Below are experts of layer 4 (counted from 0) of a mixture-of-experts language model. Rows are named router (the router's row for the expert), gate (a neuron's input weights, with its number), up (a neuron's input weights, with its number) and show model dimensions 256-319. Each number is 50 + 10 x the weight over its row's rms, rounded and kept within 0 to 99.
After each expert's rows: "comes after" lists some tokens at least twice as common just before its tokens as in all text. This comes from a sample of Wikipedia text that the model never trained on. Tokens count by the router's weight.

# expert 149
router:70 49 60 57 46 34 42 35 50 45 67 36 63 38 39 26 41 59 61 40 62 45 55 41 49 46 67 30 42 54 42 59 40 61 42 52 53 54 58 36 42 55 51 33 55 58 51 60 51 57 56 36 66 45 59 41 53 65 41 44 55 34 30 50
gate0:54 52 60 47 51 43 41 52 72 50 53 45 57 39 50 45 44 58 56 44 66 53 37 36 26 49 51 38 46 64 24 46 50 48 61 50 48 54 71 43 48 60 53 38 59 47 66 44 44 48 43 57 51 43 61 46 54 47 32 52 49 46 21 50
up0:70 42 60 44 53 72 45 36 60 41 50 43 74 34 49 58 51 58 53 52 63 55 60 55 47 47 58 47 51 44 46 57 53 60 52 41 57 46 52 48 53 56 52 50 65 45 55 49 51 45 56 53 52 34 78 56 64 46 49 37 61 35 40 57
gate1:58 55 43 56 50 36 57 55 47 32 53 42 35 67 48 50 50 47 60 46 59 36 28 25 59 53 58 27 54 65 47 51 42 43 57 39 55 49 62 50 44 54 58 58 31 53 51 52 42 43 51 63 52 45 64 37 39 35 34 48 62 28 42 46
up1:52 39 38 48 59 42 49 46 61 62 51 45 52 61 55 42 37 48 63 66 56 18 37 42 36 58 45 44 40 68 50 44 43 43 41 36 50 48 70 41 52 53 46 43 48 63 40 53 42 59 52 41 58 46 45 44 58 56 45 55 50 43 39 36
gate2:41 45 55 57 62 49 37 62 43 47 58 45 51 68 45 39 35 46 58 19 62 27 60 37 54 41 50 43 56 46 61 53 40 63 62 57 62 28 46 39 44 52 44 48 47 39 59 85 64 52 47 45 37 58 52 62 57 60 42 43 41 51 56 69
up2:57 62 56 67 62 43 43 71 37 28 60 58 60 56 39 43 44 51 76 37 56 48 49 45 58 52 49 56 50 44 63 51 45 40 56 66 52 30 46 45 42 51 53 75 56 46 50 49 57 61 47 67 51 61 68 77 48 34 59 42 48 54 57 60
comes after: "2", "1", "0", " the", "|", " The"

# expert 247
router:53 54 63 45 45 48 51 50 48 49 58 40 48 51 50 38 38 49 44 37 56 54 51 41 51 52 36 40 53 43 49 57 35 53 42 50 63 39 46 41 35 39 34 47 59 43 56 51 76 63 41 39 60 66 45 45 48 50 46 45 48 44 50 65
gate0:42 35 33 52 33 56 53 44 69 47 55 59 46 49 41 49 54 52 49 44 62 48 60 32 53 58 59 36 43 52 57 36 48 60 61 32 40 36 53 49 42 51 58 41 67 47 51 46 57 46 38 50 61 50 56 36 60 43 42 52 55 53 63 56
up0:44 43 39 48 48 53 46 55 58 45 60 50 61 53 51 42 35 51 60 47 51 38 37 40 52 43 81 51 33 63 67 31 67 48 50 42 53 47 67 51 53 48 81 45 67 59 53 48 43 56 67 53 55 67 57 37 54 61 24 28 63 51 56 47
gate1:62 60 56 66 52 42 54 53 53 61 27 57 71 26 42 48 44 60 54 60 70 74 62 45 24 71 61 43 52 56 49 66 48 60 41 30 55 51 43 51 51 52 41 42 45 40 42 58 46 39 47 43 45 34 55 43 58 47 50 53 65 49 58 35
up1:42 44 74 39 56 54 64 54 46 38 61 52 41 55 41 39 50 65 56 48 36 34 68 66 44 43 28 67 51 52 49 32 47 53 64 73 43 50 40 54 52 51 29 68 36 47 63 57 53 25 48 32 29 59 77 46 61 71 49 62 48 36 58 56
gate2:71 77 51 41 47 59 40 48 52 62 49 48 39 64 53 41 32 47 50 37 49 71 52 37 42 60 48 49 36 42 50 58 47 60 55 39 55 42 58 62 48 67 55 47 56 55 53 51 68 63 37 54 54 48 51 66 49 60 53 41 40 57 59 45
up2:44 38 54 53 32 41 64 48 66 36 69 50 33 59 42 51 38 72 57 38 54 53 47 65 51 51 41 33 60 45 52 43 38 62 55 58 41 42 41 44 45 49 63 38 51 50 51 50 50 43 38 61 54 55 51 60 45 49 51 43 56 58 67 46
comes after: "1", "2", "3", " S", "4", " Me"

# expert 47
router:58 58 56 49 34 41 47 55 45 48 67 57 36 38 34 49 64 59 66 47 67 65 38 65 49 40 61 43 55 37 51 61 31 53 42 37 61 73 61 45 39 50 48 49 45 58 60 51 49 67 46 48 60 51 50 33 55 52 56 40 38 43 47 58
gate0:76 31 34 45 46 40 43 64 66 57 57 55 47 33 40 23 41 58 53 47 49 44 46 42 39 38 47 41 60 53 37 61 45 57 48 49 48 51 24 59 39 42 49 47 57 48 47 63 59 42 48 53 48 45 41 42 59 46 41 54 47 32 42 48
up0:58 61 47 54 62 55 43 52 33 50 58 19 45 52 56 57 57 58 52 44 53 67 59 50 61 40 55 45 56 51 60 63 38 41 60 54 52 71 57 48 55 36 45 47 56 35 57 37 53 51 54 72 42 37 54 63 37 42 46 32 73 47 52 50
gate1:44 48 45 51 39 62 65 54 43 61 61 69 53 62 54 50 31 53 52 64 62 54 57 36 50 47 49 53 49 57 51 44 56 64 48 51 64 55 33 29 48 56 24 62 55 45 65 59 66 58 61 48 50 56 47 54 54 44 46 56 44 66 54 63
up1:63 68 50 57 29 40 26 50 42 30 49 57 46 29 57 55 46 51 50 39 42 55 30 48 51 51 47 54 48 51 70 50 45 49 52 51 53 43 41 45 49 55 56 41 29 48 57 61 45 61 63 56 67 56 39 61 56 55 35 50 09 64 56 50
gate2:43 57 62 40 60 36 44 40 57 52 61 46 56 40 52 42 49 58 36 47 59 43 63 44 48 48 32 37 48 35 69 48 43 47 42 43 62 34 71 39 40 51 60 49 43 42 60 59 55 42 51 51 51 58 55 56 46 40 48 52 44 36 38 53
up2:40 51 43 52 33 60 54 44 59 45 44 53 32 44 43 45 56 51 45 59 37 27 53 40 48 35 49 55 51 56 49 55 61 44 49 63 57 53 55 67 56 31 56 30 53 68 53 64 25 44 52 47 50 56 41 36 51 57 33 38 47 39 61 63
comes after: "2", "1", "3", "4", ":", " United"

# expert 30
router:53 45 48 53 47 35 46 32 43 41 49 56 61 39 48 53 54 64 56 45 52 58 52 38 59 68 72 46 41 52 51 57 47 67 50 33 65 37 55 43 38 34 58 43 49 46 62 63 62 38 51 59 53 50 71 55 50 42 46 39 37 51 30 56
gate0:51 50 49 57 55 48 57 52 63 68 59 51 67 65 48 43 44 67 45 57 40 42 53 20 37 55 45 63 63 52 30 38 46 44 46 39 41 43 43 43 52 38 42 59 57 49 39 48 47 73 39 65 55 56 48 61 46 49 36 53 44 54 41 37
up0:54 54 57 33 47 47 48 56 37 44 44 55 48 41 57 47 59 29 39 45 73 57 43 68 58 33 37 46 56 59 65 47 44 39 44 53 42 71 45 50 64 70 40 60 60 52 43 44 47 49 49 27 39 48 53 63 43 60 59 65 57 45 57 38
gate1:69 48 60 52 61 56 42 59 41 58 52 58 47 59 39 51 51 55 46 53 35 55 65 58 52 60 26 58 47 56 29 60 23 46 48 51 35 33 62 46 48 56 52 52 64 45 62 51 62 52 57 35 41 67 66 58 37 23 50 41 36 44 36 53
up1:37 49 49 52 39 62 44 56 45 51 31 44 55 52 60 45 36 43 49 52 52 62 64 42 55 54 63 62 53 44 62 48 70 47 56 47 63 65 45 53 55 45 56 45 36 60 45 47 52 45 44 48 60 29 49 55 68 63 66 61 54 52 57 56
gate2:61 58 54 46 38 60 52 32 47 39 28 47 44 44 56 45 49 42 44 54 48 50 44 59 60 75 53 33 57 50 57 46 75 60 52 26 54 24 42 37 40 31 60 47 32 50 57 54 61 51 34 62 49 50 56 38 48 60 70 53 51 37 68 49
up2:34 47 56 63 62 42 52 72 50 58 69 50 43 69 51 55 51 53 58 50 64 48 54 46 26 47 51 64 54 55 48 47 44 45 53 75 48 64 52 57 53 69 49 59 71 52 34 58 32 60 60 32 48 50 46 62 55 51 37 49 51 61 25 58
comes after: " ", "\n", ".", " a", " was", " with"

# expert 76
router:52 45 44 66 48 43 43 47 40 44 63 57 36 22 42 51 38 54 55 46 46 52 59 53 49 48 71 43 57 37 63 58 33 60 33 52 58 37 46 41 39 65 48 45 49 46 62 58 39 46 47 47 36 69 52 40 70 57 56 53 29 53 54 66
gate0:40 50 62 40 44 61 59 40 54 35 47 41 43 42 45 58 51 44 47 56 35 35 63 55 53 53 44 52 55 34 66 53 46 48 46 65 56 36 41 57 51 41 60 37 34 46 39 52 35 46 61 61 51 54 58 56 61 51 60 53 42 47 79 62
up0:57 45 45 48 58 52 41 49 28 56 53 58 49 63 61 40 55 39 64 38 54 64 26 46 42 56 49 53 46 59 37 43 59 44 57 54 61 61 55 47 53 67 46 55 72 43 58 47 67 59 49 38 48 41 50 39 44 54 49 40 61 59 31 45
gate1:56 34 45 63 64 53 61 60 46 56 32 71 44 22 39 52 49 45 52 28 57 42 59 44 62 57 46 54 35 39 53 45 47 47 59 47 56 38 59 58 50 46 50 66 74 34 68 72 57 53 44 51 45 65 31 54 70 58 58 36 49 50 52 56
up1:45 57 57 36 35 42 44 37 40 20 35 33 50 54 52 48 44 47 58 62 51 47 43 43 40 70 65 46 63 47 45 48 52 47 41 47 53 32 46 63 46 57 49 55 49 50 25 53 58 51 71 41 56 44 37 56 50 53 60 58 57 65 41 46
gate2:42 62 37 55 32 66 42 64 48 64 51 58 49 50 56 52 54 53 66 55 32 48 43 42 39 45 45 57 38 45 63 45 47 65 39 57 38 40 38 52 45 68 33 61 52 59 35 48 45 44 42 44 52 40 62 44 33 42 63 64 46 44 44 73
up2:60 57 60 63 46 48 53 71 59 37 52 66 55 54 40 46 59 63 58 61 36 71 56 56 37 49 55 56 37 53 38 42 39 49 23 52 45 47 48 50 48 62 50 48 39 59 54 50 64 54 54 21 56 50 60 40 39 36 47 53 40 41 53 57
comes after: "-", "\n", "=", "|", ":", " \""

# expert 116
router:63 60 48 65 45 48 51 41 26 47 54 52 50 49 46 37 57 53 60 37 68 70 35 58 57 66 49 45 60 44 43 55 28 50 39 44 62 34 56 47 29 54 60 37 43 52 70 71 73 33 37 55 43 43 39 41 55 45 50 53 56 54 59 58
gate0:42 55 30 66 36 54 53 37 66 50 47 51 61 52 59 40 33 40 66 26 51 49 64 41 58 62 55 44 38 63 57 50 55 49 54 40 64 43 40 42 41 66 67 55 59 47 44 68 37 56 52 40 54 69 51 39 66 47 47 45 64 55 54 51
up0:37 53 25 61 48 30 41 54 47 28 63 39 48 61 52 43 38 41 39 53 51 62 59 38 61 48 65 65 41 54 38 73 49 56 57 51 66 47 51 39 48 52 60 55 56 46 61 56 46 73 43 30 29 56 52 56 54 56 34 55 59 51 45 40
gate1:64 44 49 55 38 63 55 57 62 42 47 57 53 46 45 36 51 30 67 58 44 56 33 52 39 56 46 40 56 46 49 57 37 71 51 37 59 45 40 31 44 44 41 38 50 30 69 64 49 38 52 71 63 48 63 50 69 53 49 43 44 46 60 37
up1:42 55 55 43 75 59 64 38 49 45 36 70 38 59 46 31 58 47 46 54 55 48 36 49 59 51 54 24 60 30 49 42 42 62 61 55 40 39 44 26 53 47 43 40 57 38 57 55 46 45 54 61 61 63 46 60 56 67 41 55 37 50 52 50
gate2:36 51 54 71 30 50 31 52 60 33 48 42 52 50 26 52 53 70 49 49 56 57 48 34 43 63 52 56 41 44 42 58 40 55 54 52 59 40 51 50 38 49 52 43 44 71 64 63 64 53 37 49 59 48 63 50 60 41 47 65 56 37 66 49
up2:38 41 44 50 46 52 55 57 55 49 56 43 47 56 66 52 54 46 56 42 54 39 67 54 42 50 54 48 66 67 52 60 59 60 51 36 42 54 44 34 44 45 41 40 43 64 46 58 45 55 41 40 52 68 45 24 40 43 51 52 35 47 55 40
comes after: " to", "s", " in", " would", " not", " can"

# expert 22
router:53 63 53 56 45 39 46 51 44 47 66 54 30 40 36 43 60 59 57 44 72 64 36 61 49 44 58 43 55 43 54 54 28 50 42 39 67 68 62 50 44 45 47 55 41 56 59 51 54 69 45 46 59 52 46 31 59 54 54 43 38 56 44 59
gate0:44 45 50 63 49 48 49 44 43 33 52 56 42 42 52 56 44 43 41 46 31 49 40 43 43 68 27 24 49 45 46 55 58 52 47 54 63 43 49 28 41 69 52 43 38 63 68 57 41 55 48 48 48 62 61 30 46 53 55 48 40 34 44 47
up0:54 46 55 33 52 49 57 57 59 69 55 37 46 52 39 58 72 55 45 60 61 36 49 70 62 62 59 52 49 55 65 47 60 56 52 50 46 51 28 56 46 30 53 39 65 37 55 49 37 67 57 48 55 52 52 68 49 47 59 60 67 48 56 37
gate1:58 55 57 25 53 29 50 45 48 49 56 49 39 66 37 35 62 65 65 39 55 62 42 41 44 46 44 52 65 50 60 54 35 36 41 58 58 58 35 55 47 43 47 49 57 42 66 68 62 65 27 39 46 55 57 71 56 63 37 50 46 59 44 57
up1:46 28 44 51 43 61 51 62 60 47 56 49 46 37 57 58 67 39 50 37 48 56 57 56 50 41 39 52 36 45 32 43 49 68 66 63 44 51 44 53 56 51 66 58 56 28 39 40 60 49 68 61 61 54 46 39 52 64 46 50 55 62 39 49
gate2:37 49 50 59 63 53 55 45 41 45 58 64 52 70 61 44 32 52 51 56 56 51 53 58 46 63 56 16 34 42 53 34 57 66 38 43 54 40 55 51 37 74 49 47 44 51 58 56 63 37 36 48 69 58 47 59 66 53 43 65 46 46 31 50
up2:51 43 61 39 38 48 58 52 56 45 28 39 61 60 56 43 49 49 41 58 56 69 61 52 54 58 61 64 62 51 42 50 48 27 27 56 37 65 54 44 49 69 44 60 37 56 49 46 55 53 54 52 52 61 35 63 34 32 38 57 30 53 44 54
comes after: " ", " (", "|", ":", " to", " The"

# expert 60
router:53 58 54 53 39 44 45 50 43 44 67 50 39 40 35 48 63 58 61 44 68 61 42 64 47 38 64 44 53 47 52 56 31 58 45 31 67 66 59 48 40 45 42 51 44 58 59 51 52 69 49 44 55 50 51 33 58 58 53 43 43 67 43 59
gate0:46 32 61 64 44 38 51 51 44 62 47 39 55 42 59 49 31 49 66 47 36 44 53 35 25 57 51 46 66 37 33 54 61 56 46 40 51 36 44 34 31 51 52 54 51 52 57 59 68 45 45 43 53 57 52 56 45 54 50 39 44 34 40 46
up0:55 42 51 49 61 42 43 48 50 49 42 60 53 36 31 47 39 48 47 50 44 63 34 57 50 48 54 46 59 49 42 57 73 45 63 56 50 39 51 53 49 66 42 24 53 50 67 45 47 53 53 48 52 58 36 50 72 45 45 55 49 61 47 39
gate1:56 61 48 54 46 49 54 43 50 45 44 42 53 51 57 43 58 71 56 47 34 63 52 61 30 52 63 55 49 41 60 57 41 54 64 51 49 62 37 59 45 55 54 53 53 61 56 41 41 41 36 52 64 65 61 59 66 49 44 50 44 55 54 49
up1:45 66 36 64 38 48 48 58 49 51 46 43 48 44 31 55 62 63 34 58 46 76 46 61 45 38 57 45 34 30 53 45 47 58 51 34 52 55 34 45 61 47 51 64 35 53 52 32 49 43 44 43 62 50 64 45 48 24 48 49 42 48 57 51
gate2:50 56 47 53 63 22 49 36 60 64 58 37 40 42 40 61 38 51 60 47 46 35 68 44 39 55 63 18 47 63 54 62 47 46 58 52 57 36 59 38 44 46 49 45 37 46 51 66 57 26 49 45 33 31 36 38 48 39 44 49 50 38 56 37
up2:48 35 53 51 54 68 43 47 47 58 50 61 53 50 50 39 46 48 63 36 70 53 71 59 45 57 52 63 53 30 46 57 46 52 24 36 53 60 53 59 50 31 54 39 48 59 48 38 33 45 44 48 43 53 59 55 55 47 52 55 50 55 50 56
comes after: " ", "0", "9", "6", "5", "°"

# expert 136
router:56 55 54 60 18 47 42 59 45 45 53 58 60 35 42 38 52 46 37 38 38 55 38 40 41 48 54 63 47 53 44 48 38 59 61 46 46 38 60 41 31 55 53 60 56 53 74 58 45 62 50 56 54 45 52 50 35 45 44 44 51 41 48 47
gate0:45 55 51 58 59 46 50 38 33 51 51 42 39 36 55 40 51 51 42 33 45 59 48 51 63 48 49 53 51 61 41 41 44 61 44 65 44 43 51 49 43 64 34 56 57 42 68 57 49 56 34 50 61 48 45 68 50 62 56 39 55 32 40 48
up0:63 45 54 53 58 55 39 56 56 49 45 44 66 51 54 52 41 44 51 50 50 46 58 46 27 47 54 51 46 31 66 62 50 41 74 50 59 45 52 46 53 38 66 44 47 52 41 45 54 39 51 39 39 51 46 33 52 59 54 56 38 70 62 50
gate1:42 44 49 60 39 33 35 29 53 44 46 44 52 48 62 54 50 45 59 35 61 43 47 37 40 52 53 55 45 34 51 32 49 47 53 37 49 41 60 38 45 37 55 67 37 48 62 54 51 68 63 63 61 36 62 50 49 41 59 43 60 28 72 41
up1:38 53 55 50 59 55 39 53 62 61 48 49 49 62 49 58 54 71 51 51 64 41 51 46 42 58 59 55 60 51 41 57 44 76 45 55 48 58 54 65 65 37 64 24 39 56 51 49 46 51 37 48 67 61 52 42 57 39 59 30 55 57 57 45
gate2:54 60 55 54 65 45 37 57 39 59 30 60 52 42 54 46 62 48 57 48 37 67 54 41 56 47 37 42 40 54 49 61 38 50 49 65 43 44 47 57 55 61 66 60 52 46 54 62 57 55 39 57 39 45 59 41 44 46 61 47 27 57 46 34
up2:60 62 49 49 51 37 52 61 54 69 45 63 52 41 39 51 55 52 59 48 41 61 49 36 45 46 49 40 52 36 48 67 46 46 51 59 53 42 49 53 53 61 67 55 31 38 52 61 57 40 48 42 45 63 53 46 62 46 37 64 33 64 38 34
comes after: " re", " F", " L", " Re", ".", " St"

# expert 220
router:75 52 59 61 60 56 46 36 34 56 55 41 49 55 61 38 38 52 63 33 60 60 52 41 46 57 54 43 57 47 39 48 53 47 59 38 54 40 57 35 32 56 50 43 63 58 52 70 77 39 38 44 40 46 62 35 51 67 60 41 28 48 53 60
gate0:52 50 67 54 50 57 48 47 42 35 73 46 32 66 73 51 56 43 46 29 60 48 42 43 35 43 48 51 51 45 60 61 60 72 55 40 40 45 45 46 35 41 65 49 56 56 62 61 48 44 49 51 58 53 50 50 47 57 56 61 52 67 58 54
up0:50 38 39 54 51 49 53 59 69 44 46 54 49 69 64 55 58 71 60 45 53 53 57 56 66 62 47 61 47 69 47 40 45 43 39 45 43 63 37 60 57 53 45 58 36 37 52 47 49 58 54 47 53 47 63 57 47 49 41 49 44 42 63 59
gate1:60 52 60 38 46 59 60 53 42 54 33 54 58 52 42 42 61 55 67 37 39 66 43 43 52 50 50 38 48 51 44 62 62 49 43 51 55 45 70 45 41 51 38 41 42 55 54 55 49 15 47 70 44 48 68 49 43 57 40 49 59 47 49 56
up1:38 54 43 63 42 61 40 42 50 62 43 54 45 43 49 39 43 58 50 53 49 43 50 38 55 46 60 59 49 43 52 32 58 26 57 44 54 44 50 52 48 56 64 62 68 50 48 36 56 56 49 45 53 67 41 72 54 57 37 43 50 49 33 45
gate2:44 45 25 52 44 48 30 47 52 54 51 66 51 51 52 54 27 72 59 47 53 55 62 24 48 59 45 49 41 44 42 49 48 49 54 56 51 48 76 41 51 65 47 42 63 32 57 47 45 47 40 46 55 50 57 39 46 46 54 60 54 56 41 76
up2:42 49 55 13 52 58 68 47 45 45 47 29 62 49 53 55 34 46 40 55 38 37 41 39 38 36 46 51 64 64 63 55 52 49 45 49 52 43 57 69 39 49 50 35 29 61 59 60 29 68 39 59 39 32 50 63 55 56 47 63 40 48 57 34
comes after: "s", " ", " re", " to", " a", " S"

# expert 144
router:54 62 60 49 36 43 45 54 47 49 64 54 36 41 36 49 63 53 57 47 68 62 37 63 46 41 63 42 53 45 55 55 30 56 41 37 64 61 61 56 46 46 49 51 40 56 60 51 52 70 42 48 60 49 47 37 55 56 52 39 38 64 47 60
gate0:64 36 47 57 54 40 42 52 61 56 64 37 59 32 71 44 44 56 46 43 45 49 55 40 38 56 52 34 67 41 42 53 54 59 57 43 62 37 47 46 26 56 47 51 51 37 68 62 53 56 37 48 61 55 52 55 36 49 42 55 54 27 53 40
up0:67 55 43 47 37 46 48 51 39 60 47 49 60 42 62 53 47 41 49 49 61 38 66 58 54 52 45 42 70 54 59 52 56 53 68 54 42 41 60 28 47 73 68 65 49 30 60 59 46 33 55 49 36 46 66 61 61 50 49 53 44 47 33 42
gate1:55 58 33 58 50 44 52 57 55 57 76 58 57 34 64 56 45 47 53 53 73 44 41 44 44 49 48 35 48 42 52 51 36 67 52 33 37 63 36 55 44 55 40 39 54 47 64 67 57 57 52 46 57 41 55 59 51 47 39 61 49 46 48 43
up1:44 57 53 65 63 56 37 63 57 43 60 35 64 48 55 23 39 46 64 44 49 43 68 51 42 66 42 56 46 52 31 51 57 54 53 48 44 44 33 50 42 56 47 66 65 52 53 45 49 60 50 57 53 55 55 67 70 51 35 56 37 54 37 46
gate2:64 42 54 43 47 51 50 59 70 39 49 35 42 52 44 39 46 61 51 48 34 49 56 67 52 52 63 41 62 44 63 42 44 62 43 49 46 45 44 62 33 45 43 46 42 38 77 46 57 41 43 46 40 55 45 53 53 58 28 38 55 47 46 48
up2:30 56 58 36 27 48 48 43 44 52 69 68 54 43 74 55 55 47 50 50 51 55 54 52 54 53 37 61 57 48 53 47 51 43 62 35 42 56 72 34 44 55 54 55 52 64 51 42 70 46 33 53 38 54 46 50 44 54 52 56 41 35 57 37
comes after: " ", "1", "–", "5", "8", "4"

# expert 113
router:61 53 41 47 39 43 38 39 43 43 66 40 49 43 33 43 47 47 60 44 64 56 61 42 41 49 57 49 56 52 63 63 33 57 52 30 55 34 49 43 38 54 45 46 48 57 70 81 58 48 50 52 44 47 61 33 37 55 30 48 51 52 53 49
gate0:50 57 64 49 45 36 31 47 46 51 48 48 49 54 34 60 38 36 53 58 35 51 57 33 62 56 58 46 48 61 59 63 35 37 30 39 51 47 38 36 50 61 55 54 39 61 43 72 52 48 57 52 32 72 40 43 38 48 50 55 42 46 48 54
up0:31 62 59 52 46 55 52 46 47 49 54 62 49 56 48 46 52 58 48 51 41 55 41 60 31 42 47 58 46 31 44 59 49 49 70 48 44 63 65 45 55 45 36 53 44 48 44 44 72 51 52 56 63 48 52 53 37 34 56 28 62 72 49 50
gate1:46 41 42 48 52 43 32 62 60 45 45 57 53 47 51 61 49 57 45 54 64 65 39 43 47 49 45 37 59 43 49 47 46 55 31 52 41 57 54 52 49 38 39 45 58 44 53 60 77 59 34 58 59 56 40 40 46 57 21 49 58 47 63 58
up1:46 48 52 40 46 47 54 65 34 45 58 47 50 63 60 47 55 36 44 50 70 57 40 37 48 47 56 37 41 44 44 33 50 46 57 65 50 39 28 66 50 60 50 47 58 51 51 50 34 57 49 60 54 44 47 54 45 34 55 43 54 67 60 55
gate2:50 46 67 52 46 52 55 61 51 51 42 43 42 48 55 48 49 38 50 50 64 31 33 46 41 38 46 54 37 45 49 63 50 71 41 50 57 50 58 37 43 49 57 54 37 69 66 54 46 48 44 73 46 60 59 55 52 45 46 41 49 53 40 64
up2:42 54 59 46 58 28 46 49 58 32 58 40 39 69 51 65 51 65 64 60 44 54 64 47 68 63 23 61 40 42 52 61 59 42 42 47 56 64 40 54 58 55 42 45 46 45 43 38 47 41 64 36 59 30 55 56 48 32 54 59 49 46 55 41
comes after: " of", ",", " and", " \"", " to", " for"

# expert 126
router:61 65 47 44 47 40 48 56 44 39 48 51 38 48 55 40 51 59 59 50 69 69 43 51 37 36 57 47 52 46 50 57 44 55 62 28 60 57 61 46 37 48 57 55 54 53 59 62 71 62 47 52 54 59 56 43 52 49 53 31 31 55 53 56
gate0:54 55 53 53 41 50 43 43 31 42 55 44 46 59 31 31 47 45 45 39 56 49 58 47 52 33 39 47 59 37 52 39 46 55 61 40 41 46 52 50 39 44 49 43 52 57 75 68 49 36 53 38 53 45 40 63 54 71 50 66 42 57 67 40
up0:41 63 37 67 48 49 41 42 56 49 35 38 52 42 35 45 46 40 60 62 53 37 50 41 53 55 54 63 52 46 46 39 81 44 56 56 35 64 61 37 53 50 50 54 52 57 43 50 43 51 48 58 51 54 57 62 47 23 66 61 65 58 42 50
gate1:39 59 48 48 47 38 71 33 46 51 35 39 41 56 32 51 60 63 57 52 48 57 42 48 59 62 52 28 51 37 55 55 45 54 42 41 57 40 39 36 39 39 44 41 24 54 57 75 41 23 46 62 55 45 34 42 73 56 36 54 63 52 62 43
up1:59 30 33 65 54 51 54 56 64 46 57 69 57 42 62 47 64 47 23 42 45 46 49 56 60 46 57 59 37 48 50 60 51 58 55 60 51 43 50 40 46 58 56 50 67 67 59 28 49 53 52 52 52 55 57 75 43 28 40 48 36 48 53 52
gate2:73 38 39 41 35 51 39 44 61 44 43 50 56 40 44 52 28 44 34 29 46 38 55 44 63 64 51 45 41 62 57 24 65 40 57 27 62 57 39 48 39 46 57 42 51 44 53 52 49 44 52 42 55 49 57 47 63 62 58 38 46 41 38 63
up2:51 62 69 52 41 33 53 67 53 48 49 54 46 43 64 43 47 59 68 48 68 45 44 52 49 64 33 27 51 55 53 54 51 49 42 50 53 44 49 67 47 50 53 58 34 58 46 63 68 47 50 57 59 59 35 50 52 38 59 46 56 60 57 50
comes after: " ", "-", "–", "1", " a", " his"

# expert 179
router:54 44 55 57 52 37 38 46 39 64 58 46 57 27 41 32 46 45 54 25 60 45 53 37 48 52 48 43 46 44 67 49 58 61 40 36 81 43 54 53 40 50 49 49 50 46 77 70 47 50 39 47 37 55 53 37 73 77 60 44 34 46 47 50
gate0:50 29 74 47 47 40 65 57 41 63 43 49 53 36 57 42 47 47 50 65 43 47 24 64 34 19 52 37 57 35 51 50 49 53 52 55 56 53 53 37 52 41 48 47 46 48 59 60 43 57 36 38 57 59 25 31 49 59 60 55 38 58 57 34
up0:44 67 43 54 48 61 48 39 40 38 55 54 41 49 43 51 47 53 40 52 43 61 63 39 65 65 43 62 56 52 55 67 41 64 47 54 42 52 46 55 51 53 41 40 49 62 45 40 43 40 56 56 32 22 71 72 50 32 53 42 60 40 57 60
gate1:60 54 56 44 43 56 34 52 47 57 76 24 47 35 56 48 61 49 32 55 47 35 48 55 74 44 44 50 58 57 53 58 62 45 31 57 47 51 51 55 44 54 42 42 49 49 26 37 39 66 60 57 57 50 46 40 52 48 36 67 42 44 49 36
up1:49 40 58 35 57 46 61 42 59 46 36 52 44 61 39 51 18 56 62 44 46 56 62 48 34 50 55 43 51 50 44 41 23 60 56 43 49 49 56 61 51 52 49 65 54 52 53 55 62 43 46 33 62 38 56 54 40 35 48 40 48 59 45 56
gate2:51 39 36 44 50 38 49 56 50 54 61 50 33 39 36 63 54 45 37 38 54 36 43 59 75 36 46 47 58 40 51 31 60 52 56 51 67 60 42 54 53 40 64 51 35 44 54 51 51 56 62 64 42 47 49 57 51 70 31 39 44 56 58 33
up2:37 63 68 55 53 57 49 53 48 54 38 45 55 68 64 57 51 46 52 49 34 41 59 49 42 61 50 52 50 59 54 68 36 48 64 42 42 50 55 68 43 51 42 45 63 48 53 47 47 48 48 42 55 57 42 60 55 48 61 62 38 38 46 59
comes after: "\n", "==", "===", "|", " \"", "===="